Weights of a small mixture-of-experts language model, trained from scratch on English Wikipedia.
Size: 14 layers, vocabulary 8249, 48.8M parameters.
Experts: 48 experts in each of 7 layers, 4 picks a token.
Training: a variant of Adam for the experts, 432M tokens, 3293 steps.
Below are experts of layer 7 (counted from 0) of a mixture-of-experts language model. Rows are named router (the router's row for the expert), up (a neuron's input weights, with its number) and show model dimensions 0-95. Each number is 128 + 24 x the weight over its row's rms, rounded and kept within 0 to 255.
Before each expert's rows: a language model's description of what the expert responds to; "mostly gets" lists some tokens that are sent to it at least half of the time. This comes from a sample of Wikipedia text that the model never trained on.

# expert 23
What it handles: Mid-word syllables, article an. Inner syllables of foreign or technical words (neem, antiemetic, Muhammed, Nagoya) and the article an before a vowel-initial noun.
mostly gets: "em", " am", " dec", "ph", "her", " Am"
router [134 104 112 115 145 117 105 108 127 131 132 118 144 108 100 143 139 112 144 111 126 138  56 114 135 116  97 136 106 109 144 103 103 103 149 103 166 170 116 143 138 131 137  75 144 104 117 109 135 135 119 112 180 150 128 103 113 145 135 157 111 142 102 104 134 114 126 122 149 131 163 117 152 141 171 173 164 120 120  83 163 150 122 122 124 147 132 132 140 129 109 149 139 113 117 154]
up0 [165 128 154 125  95 105 148 152 119 135  71 113 102 118 123  91 140  89 101 165 137 143 121 108 129 157 128 109 150 115 110 139 131 112 159 137 121 116 141 106 135 118 131 111  94 164 163 130  96 143 140 126  94  98 125 134 145 161 127 190 112 128  97 148 135 109  79 129 106 114 104 131 167 143 128 100 116 117 132 139 124  96 132 121 148  93 118 124 153  84 156 139 111 137 170  96]
up1 [127 102  79 101 126 142  94 100 101 133 115 103 113 100  61  89 119 174 123 115 160 121 105 109 108 101 117 173 175  88 130 162 149 137 155 101  86 133 131  96 150 103 131 105 129 162 134 106 152 131 118 149 145 114 132 126 140 136 136 118 150 133 124 190 102 156 134 145  99 138 117 144 146 146 128 102 151 133 117 133 105  89  92 113 118 135 110 138 131 122 132 120 144  77 137 144]
up2 [ 96 163 185 136 129 134  91 123 131 118  97 136  97 138  75 137 137 161 166 107 103 142 110 126 112 129  99 123 156 111 112 114 118  88 141 112 139 141 145 111  93 110 139 113 170 152 147 136 141  69 117 157  94 130 167 122 108 134 117  92 104 119 164 129  87 185 101 152  93 138 144 137 123 114  91 139 145 138 181 128 109  61  94 110 122 118 144 147 113 137 113 122 131 118 127 134]
up3 [176 118 103 117 153 111 136 135 124 128 125  80 168 104 127 166 128 143 130 121 160 124 148 144 147 107 165 149 132 142 101 106 123 177 163 115 162 101 110 120 154 104 103 148 111 143 144 158 111 128 145 174  67  97 109  67 133  79 126 138 183 130 109 113 118 120 130 140 175 171 119 138 127 166 137 133 121 160 141 164 151 140 105 128 117 133 122 138 140 162 141 172 120 139 154 138]
up4 [108  94 111 154  99 138 164  97 118 135 111 103 136 164 111 129 109 164 115 108 111 141 138 118 135 111 153 132 136 193 110 171 101  87  94 126 108 133 107 127 141 110  77 179  92 182 151 158 126 119 107 117 110 161  94 154 114 160 111 151 104 134 142 136 122 116 111 162 109 129 156 130 128 149  81  66 135 124 144 116 113 127 108 139 129  86 121  70 131 133  92 121 126 144  86  85]
up5 [ 89  96 156 100  90  94 129 146 132 145  96 122 151 117  95 115 114 137 119 124 131 163  95 137 140 171 130 106 133 130 139 108 104  82 153 159  84 136  87 114 112  93 113 127 116 141  64 162 122 136  96 125 152 149 174 154 125 150 130 144 147 145 103 132 121 135 109 165 129  82 125 133  69 120 118 112 157 143 113  96  91 116 109 123 146 122 188 136 138 153 121 168 135 131 148 127]
up6 [133 145 132 161 121 165 107 163 146 111 109 109 149 134 129 151 106 140  87 134 115 173 149  84 159  93 120 126 143 134 130 160 103 163 107 122 104 126 165 158 128  92 156 126 101 149  79 127 196 165  81 115 133 142 168 134 158 177  84 126 151 126  87 130 160 139 110 175 133 127 129 134 138 123 153 164 112 117 133 110  89 123 121 111 101 118 119 127 135 153 120 150 123 152 121 108]
up7 [144 112  94 123 162 107 133 134 103 119 156 153 130 129 116 149 124 156 115 139 133 100 166 104 114 103 132 144 196  87 131 125 143 126 124 100 107 108 173 130 174 160 119 112 146 108 125 120 129 145  98 127 129 100 130 136 150  68 140  95 138 120 116 152 147 159 143 119 119 137 141 152 128 148 139 118 106 151 131 161 160  93 119  65 146  78 123 139 147 158 155 138 111 149 131 151]
up8 [105  49 181 154 153 105 116 143  75 104 129 107 152 113  95 119  91 154 112 123  91 171 109 142 127 140 170 122 114 135 148 135 100 122 127  96 140 106  91 154 107 142 116 164 160 145 136 105 117 148  86 128 111 141  96 129 130 128 126 139 108 132 131 137 159 107 116 130 115 148 194 123 152 155 107 125 110 105 119 141 120 145 140 120 124 131 163 132  88  80 162 151 142 143 138 113]
up9 [115 138 136 144 111 152 134 149  98 144 121 107 136 110 149 126 128 110 112 130 141 107 159 130 123 109 134 151 152 142  99 133 168 139 127 116 100 109 133 159 150 115 114  92 123 159 125 103 118 118 103 178 161 121 137  82 151 127  92 103 183 114 128 114 174 122 108 149 171 107 112 111 128 189 101 115  70 110 164 121 126 130 163 166 164 114 114 136 115 147 123 157 171 109 116 111]
up10 [ 83  91 107 156 136 113 135  89  77 139  77 137 129 169  85 150 115 145  96 114 118 115 147 141 112 131 141  89 136 127 139 134 115 106 100 132  97 153 101 169 113  90 115 119 105 198 131 139 136 125 113 181 150 146  93 115 142 135 139 118 147  68 131 107 145 160 153 112 144 139 132 139 136 116 100 154 167 123 176 136 111 141 139 137 125  78 116 139 118 111 140 152  84 127 131 125]
up11 [108 115 120  95 137 144 139 143 163 158  93 136 141 189 139 113 123 144  97 140 169 168  91 118 147 114 102 165 113 134 137 114 134 132 116 150  96 150 101 101 133  86 120 102 146 136 141  93 135 117 119 115 186 151 133 126 144 137 113 134 122 124 128 120 127 117  89 138 107 148 152 114 136 114 101 148  88 129 132 145 135 114 135 110 165  93 131 131 130 142 148 148  91 140 177 122]
up12 [121 113 133 102 129 156 158 122  82 128 134  90 164 125 119 139 126 166 130 113 102 133  85 142 110 139 104 130 122 114 152 127 168 115  98 173 150 106 114 104 126 111 114 120 142 162 108 123 103 135  49 105 139 105 122 113 110 138 134 109 154 119 137 115 119 105 117 145 148 132 114 136 124 140 161 148 160 148 108 175  96  89 138  75 165  89 146 134 104 165 123 165 107 129  98 136]
up13 [129  83 161 125 130 134 156 122 131 155 123 159 142 149 102 144 123 148 123 128 166 130 123 101 176 101 137 105 139 148 128 160 165 151 146 110 114 114 141 147 153 143 138 146  97 111  80 121 112 127 119 142 142 112  88 151 143 167 149  95 107  86 141 137 108 159  82 136 166 117 136 105  94 152 123 108 125 170 141 119 150 115 152  45 142 129 117 121 151 108  91  96 123 132 121 154]
up14 [125 143 169 162 129 133  86  94 128 103  93  84 136 166 129 130 133 161  99 112 114 167 151 118 111 161 146 100 131 129 143 119 102 104 135 144 112 115 146 127 167 166 105 128 158 145 102 117 132  81 115 175 116 127 130 188 129 126 135 143 100 121 128 140 140 130 127 178 142 125 109 142 111 101 118 118 134 105 107 134 136 138 126 144 137 125 157 117 123 119 128 124 113 151 139 101]
up15 [142 137 122 129 136 112 132 166  91 141  92  91 160 136 126 140 126 137 101 148 147 131 108 161 129 148  95 129 120  82 137 120 131  92 146 141 113 132 141 115 100 120 163 150 139 145 121 144 127 141  92 162 123 145 150 114 197 122 138  88 150  79 109 163  73 175 113 131 142 140 132 136 130 121 129 145 143 161 104 106 130 151  99  93 112 112 156  93 144 109 129 192  65 113 117  84]
up16 [135 123 111 124 124 107 153 119 140 123 124 101 146 146 147 133 122  91 129 137 127 112 143 155 140 151 131 140 127 132 121 165 184 110 121 131 128 109 168  75 118 117  97 159 107 123  94 152 111 107 128 104 151 123 105  93  91  87 161 137 142 102 139 114 123 143 109 158 170 142  75 112 133 139 128 132 119 155 153 126 111 102 101 110  94 136 135 128 102  96 100  86 118 171 150 147]
up17 [122  98 100 146 137 154 128 151 131 160 121 136 158 170 115 129 116 134  90 139 144 149 127  85 151 168 139 166 129 124 142 121 115 149 114 158 117  91 133 112 107 120 172 132 132 130 132 158 151 116 126 102 118 153 147 123 139 103 144  94 110 137 155 154 126 164 121 155 123 134 156 107 126 136 110 139  75 114 137 123 137 130 163  81 129 137 117  93  93 116 121 133 151 164 147 141]
up18 [133  79 133 136 162 127 143 124 126  99 149 102 108 130 155 118  99 175 102 157 155 127 141 131 142 174 112  85 151 178 140 146 149 129 151 115 108 132 151 106 112 127  88 145 158 134 159 163  73  73 107 143 128 115 151  98  91  98 139 145 142 118 123 147 150 168 136 153 140 133 158 160 162 139 154 130 137 161 153 136 139 136 147 127 135  82 140 145 119  42 113 173 100 124 141 104]
up19 [116 131 137 124 149 119 116 137 119 131 164 108 136 129 136 127 106 144 123 148 132 116 131 137 124  95 163 148 151 205 123 115 182 157 149 150 158  88 153 126 148 102 177 105  94 143 131 151 100 132  96 163 122 122 135 129 143 150 142 125 106 126 142 100 129 178 134 149 121 141 125 153 104 112  94 128  87 146 144 156 130 115 132 143 185 125 111 122 114 155 112  94  74 131  93 162]
up20 [ 93  81 123 116 106 118  92 106 133 123 153 157 122 120 117 129 145 126 123 106 151 138  88 118 145 154 106 139 105  80 134 114 157 148 154 110 158 120 115 161 121 112 138 117 129 175  85 106 131 137 121 148 202 144 100 143 170 148 137 112 132  99 137 134 100 115 125  95 123 165 133 134 137 146 144 142 144 155 131 161 150 121 140  81 120 122 105 137 126 127 110  75 146  85 174  84]
up21 [148 172 128 148 143 152 136  93 150 189 172 122 175 155 122 139 113 132 137 173 155 149  97 102 137 145 114 109 126 151 140 126 154 138 107 132 155 140 146 117 111 146 103  95 118 131 103 127 166 143 110 108 150  83 180 120 182 106 186 144 166 117  96 133 117 173 101 118 121 138 134 170 150 128 121 123 111  96 186 162  96 143  90 113 140 123 104  99  90 104 101 101 120 153 151 116]
up22 [146 114 138 124 103 139  98 144 130 115 136 111 126 151  89 138 119 151 149 118 134 143 117 113 108 133 123 150 107 107 128 141 126  85 104 121 102 122 170 124  91 114 104  99 106 117 113 130 137 134 107 131 140 114 194 162 158 128 144 123 117 122 150 109 141 150 130 128 123 115 143 172 130 129 114 139 119 142 125 143 125 153 119 118 184  90 156 145 156 192 141 147 157 117 114 105]
up23 [107 113 114 117 105 128 133 154 142 133 142 119 117 141 122  84 129 135 137 151 118  99 125 138  95  89 110 128 138 161  86 152 145 149 141 138 111 159 148 135 154 118 144 113 113 159 124 131 123  85 137 160 152 152 166 131 139 162 148 103 147 110 138 153 140 140  96 116 138  83  98 163 116 115 108 137 155 135  95  64 180 106 118 106 142 109 127 100 151 100 107 150 103  90 122 133]
up24 [ 87 114 146 126 110 132 140 102 124 169 121 118 110 148 150 129  96 138 115 106 107 138 116  83 150 144 169 107 127  93 169 156 136 158 124 100 175  79  99 106 136 114 127  93 142 114 104 181 144 115 115 173 154 121 102 135 140  88 140 145  91  93  94 148 106 129 130 137 114 153 118 130 103 127 152 113 108 148  95 125 133 118 142 119 149 106 117  98 125 154 109 107 133  92 135 104]
up25 [103 123  95 143 139 147  72 133 117 113  94 113 188 150 123  97 132 103 113 105 143 102 127 148 129 125 137 120 148 125  70 122 154 133 101 219 110 109 144 142 121 158 117 129 154 112 109 160  94 149 106 124 143 118 153  98 142  82 107 104 150 111 128 136  98 113 142 136 172 111 118 102 142 131 162 108 139 109 153 134 125 112 155 138 171 120 120 131 141 187 112 125 133 142 134  87]
up26 [108 146 155 142 137 144  97 128 119 115 116 127 108 105 139 114 129 145  65 114 111 137 150 110 183 124 151 104 129  97  92  96 117 127 100 118  83 100 111 140  99 122 152 112  82 150 169 152 120 107 109 129 179 134 125 156 140 115 116 105  92 135 142 137 114 137 138  95 131 116 151 122 135  94  86 148 106 165 120 131 149 115 131  68 139 125 151  99 107 139 140 119 108 122 140 118]
up27 [102 156 121 151 142 107 105 122 126 148 110 107 148 157 125  97 129 152 122 136 150 143 123 139 120 144 152 140 135 139 166 112 145 133 179 122 143 140 107 129 169 126  85 123  89 121 148 155 103 163 119 154 113  76 155 117 164 136 112 115 162 119 172 156 122 128 147 129 145 135  96  93 117 102 104 152  98 105 145 169 136 124  60 140 157 111 104 123 142 163 140 105 136 118 152  94]
up28 [145 138 138 131 121 160 112 127 131 151  89  82 102 161 137 136 133 170 123 114  83 115 155 125 146 135 103 181 138 111 204  98 123  84 136 208 106 120 146 116 130 115  88 143 105 184 162 134 147 137 134 157 169 123  85  74 135 121  97 121 120 107  95 145 119 103 111 123 146 134 124 142 126 131 122 112 110 153 158 151 168  81 121 118 197 126 153 108 147  99 112 127  85  59 127 135]
up29 [106 123 122 109 114 143 138 149 129 117 101 105 162 131 172 143 114 122 163 126  90 132 116  76 121 146 101 135 119  85 119  97 151 140 125 125  75 129 125 128 135 110 126 128 135 122 148 148 121  95 117 147 130 143 153 123 118  80  80 107 100 130 135 167 132 131  86 135 173 121  67 104 133 165 116 153 127 126  91 113 203  73 146  61 148 134 144 150 122  96 160 123  97 126 158 100]
up30 [113 105 144 146 121 147 127 155 106 150 121 106 144 174 167 122 143 119 122 187 114  87 121 122 125 112 143 106 113 169 111 120 147 144 116  97 100 136 103 130 111 149 127 139 116 133 138  97 125 111 123 169 135  96 139 161 138  85 108  93 139 135 118 167 181 117 126 196 159 138 142 124  68 129 107 141 119 119 116 106 112  90  91  91 125 115 180  90 115  97  98 131 122 157 108 121]
up31 [133 120 146 140  96 153 130 131 101 127 127 172 184 175 126 102  93 123 119  98 109 129 129 164 158 134 136 175 148 120 116 123 118 144  89 139  93 100 117 172 104 126 143 114 138 155 148 114 143 120  88 182 115 139 113 101 167  93  99 100 139  88 147 121 153 116  83 103 168 119 121 126 102 159 111 120 106  80  68 122 120 120 128 120 158  65 133  78  95  99 162 149 100 115 135 128]
up32 [140 112 136 146  83 147  84 113 119 120 123 118 117 118  97  96 157 165 144 122 129 160 119 138  85 107 126 126 128 147 127 125 112 133 159 116 157 120 105 137 143 121 106 123 130 131  95 147 158 121  99 143  84 130 139 151 133 129 166 111 109 116 115 138 132 138 113 119 114 104 134 147 135  99 139 104 105 128 114 129 127  97 148 164 103 108 142 122 148 176  96  94 136 128 129 134]
up33 [124 137 126 139 103 128  73 129 132 105 128 117 135 131 181 124 104 114 175  93 106 118  90 133  87 157 164  99 129 137 141 117 134 131 156  61 150 156 119 148 114 115 172 141  92 133 192 160 142  95 106 190  99 162 109 156 139 102 122 174 140 127  82 166 123 155 126  56 130 123 127 106 155 141 113  76  85 143  96 108 151  95 140  98 126  83 112 170 113 112 129 132 119 172 132  92]